From a checkpoint of a small mixture-of-experts model trained on Wikipedia.
Training: a variant of Muon for the experts, 3617 steps.
Below are experts of layer 5 (counted from 0) of a mixture-of-experts language model. Rows are named router (the router's row for the expert), gate (a neuron's input weights, with its number), up (a neuron's input weights, with its number), down (a neuron's output weights, with its number) and show model dimensions 64-127. Each number is 128 + 24 x the weight over its row's rms, rounded and kept within 0 to 255.
Before each expert's rows: a language model's description of what the expert responds to. This comes from a sample of Wikipedia text that the model never trained on.

# expert 42
It responds to: Final syllable pieces in names and words, especially er, en, ar, ine, ic: Lon-er, Ten-er-ife, merg-er, car-bon.
router [162 155 164 107 101 139 106 136 124 125 214  86  82 134 125 192  99 106 108 107 144 113 140 154 102 152 159  80 133 118  83 151 107 135 116 184 114 154 129 162 168 130 137 102 128  97 135 109 116 178 123 153 135 137 125 118 144 133 111 131 124 128  89 123]
gate0 [172 175 155 109  94 166  99  85 152 116 153 129 115 148 138 110 133 122 143  78 111 142  97 174  93 123 144  91 123 133 128 128  84 129 142 127 103 139 144 125  89 129 138 151 129 137 151  94 103 119 148  63  97 105 158 105 108 115 116 160 138 144 118 130]
up0 [ 98 129  98 112 112 125 116 122 129 136 133  88 170 190 116 152 151 153 117 109  77 152 114  89  75 156 124 126 107 130  98 117 131 130 115 140 128 161 140 150 119  90 128  79 116 143 144 127 168 111  86 123 131 115 130 161 130 120  99 126 157  69 134 165]
down0 [ 97 111 154 145 122 125 103 132  62 140 125 118 105 143 132 142  73 132 140 130 131 104 108 153 172 119 102 147 131 136  92 117 137 107  98 169  75 117 152  94 155 144 128 130  90  95 136 105 159 169 132 106 142 174 120 148 109 117 118 139 127 126 173 108]
gate1 [169 127 160 123 100 126 119 125 133 150 141 119  94 122 115 129 122 106 150 132 114 140 102 132 132 145 112 181 141 122 136 109 176 139  59 157 167 177 107 134 118 144 100  98 125 129 148 116 139 109 144 105 133 129 139 122 117 160 150 120 147  71 121 172]
up1 [145 171 106 181 136 100 125  83 120  89 170 121 111  78  90 104 114 142 121 133 138 121 101 149 104 155 110 118 154 112 121 135 118  95 162 140 137 110 141 147 133 104 166 153 152 115 105 160 112 128 148 136 126 140 149 151 161 110 114 146 145 177 126 135]
down1 [112 161 143 108 123 133 129 141  65 156 125 138 132 114 131 149 115 112 123 113  67 104 115 145 143 134 105 142 152 174 138  70 120  86 122 140 113 112 120 113 133 133  95 123 107 104 129 127 155 168 129 130 142 143 120 134  72 138 160 137 123 115 140 125]

# expert 17
It responds to: Name prefixes and middle word pieces of surnames and place names after a capital initial, such as Mc, Cop, Taber.
router [133 124  92 128 129 125 137 153 123 153 108 120 145 148 123 107 120 153 131 114 153 157 117 110 122 141 147 135 105 137 129 156 134 165 137 127 144  95 130 152 145 110 121 176 114  66 149 130 181 164 107 104 114 146 106 176 152  82 104 116 123 125 158 131]
gate0 [113 106 152 125 116 132 125 135 118 118 170 138 140 127 117 130 158 108 107 107 103 141 165 101 154 134 153  79 146 136 137 120 120  97 143 131 125 166 122 139 140 113 145 161 135 132 154 114 191 153 150 138 173 180  90 122  95  76  79 145  80 131 138 131]
up0 [ 72  91 116 133 105 121 164 149 145 158 138 103 117 114 110 132 139  96 156  74 149 107 143 148 159 101 127 133 168 164 137 141 119 130 141  85 119 106 139 113 172 107 103 157 179 140 113 128 128 126 122 149 162 103 131 146 142 108  98 151 134 140 146 148]
down0 [ 82 137 108 156 159 139 166  98 139 141 114  90 114 135 116  95 111  99 163 148 158 125 143  97  89 132 109 143  89 113 125 139 111 102 147  94 104 120 149  95 155 122 139 125 140 154 151 174 131 126 140 111 133 161 167  91 112 130  64 106 106 136 116 128]
gate1 [151 128 118 124 123 166 128 140 109 136 143 168 102 107 140 100 111 177  93 113 153 132 123 120 134 120 179 124 129 146 151 168 162  81 150 126 131  93 118 152 120 114 151 142 127 134 131 130 102 110  83 103 133 106 122 135 159 114 167 144 127 110 121 124]
up1 [158  91  98 133 143 124 113 123 137 119 111 111 167 130 133 154 144 139 125  63  84  98 106  82 105 113 151 128 128 134 114 113 122 165 133 112 151 134 138 130 113 105 111 103  43  97 181 151 119 119 117 126 162 160 155 173 111 155 129 151 115 134 139  99]
down1 [110 129 165 140 117 128 135 111 108 129 112 131 166 124 111 130  96 130 160 142  92 101 148 147 175 178  78  96  99 120 116  88 141 101 119 114 156 125 151 121 126 135 145 114 148 117 159 114  74 172  97  97 150 120 128 130 101 143 136 101 106 108 132 163]

# expert 34
It responds to: Middle syllables and letters in personal and place names, especially English and Germanic surnames, such as Winstanley, Groban, Welbourn, Skjervøy.
router [171 143 129 130 125 116 140 133 162 142 117 148 116 113 140 142  86 152 114  98  86 114  95  79 125 117 120 147 160 141 119 128 124 138 127 174 135 105 129 171 168 117 117 120 177 119 121 114 145 138  96 117 168 140 135 111 117 106  97 132 166 154 144 101]
gate0 [162 123 111  83 149 148 131 183 148 124  85 115 124 133 153 164 124 174 112 126 109 132 133 174 130  89 112 143 115 146 135 140 113  94 135 123 165 131  95 116 164 127 153 118 154 109 141 123 159 124  97 116 203 109 118 155 164 114 108 147 148 120 119 109]
up0 [127 135 112 124 115 114 110  98 100 173 153 120 149  89 152  85  93 120 130 147 208 131 126 104 167 136 160  96 110 107 142  82 107 114 149 127 138 133 119 136 172 147 129  99 120 117 108 148 107 118  99 113 101 140 134 133  96 119 130 173 131 131 130 135]
down0 [164 123 134 128 142 145 115 111 129 161 139 107 173 157 143 109 108 118 137 152 150 128 155 139 118 130 161 141  93 116 158  68 122 118 141 159 115 126 165 142 102 143 152 136 136 173 119 110 125 149  92 180 162 100 152 108 161 180 153  95 127 100 117  63]
gate1 [165 119 121 134 113 153 130 123 112 122  85 171 129 154 153 173 124 111 103 132 107 150 143 133 145  91 150 143 144 109  81  80 108 118 103 119 164 118  77 126  83 129 159 155 148 111 162 158 130 121 142 119 146 152 128 104 138 131 123 122 125 165 121 106]
up1 [127 142 142  98 157 116 167 127 180  89  78 128 115 135  92 100 136 120 130 118  95 103 138 101 126 156 108 161 163 141 139 143  99 124 123 113 182 107 119 135 108 137 153 128 147 162  85 112 115 103 139 129 125 116 131 112 153  97 156  96 125 103 134 109]
down1 [106 129 148 132 136 149 126 107 135 118  93 124 150 157 140 140 169 170 136 119 137 100 115 132 179 160 119 136 155  77 103 130 138 120 160 118 129 160  99 137 121 112 128 159 137 130 132 107 125 132  91 159 140  74 122 104  88  89  92  76 178 158 146 110]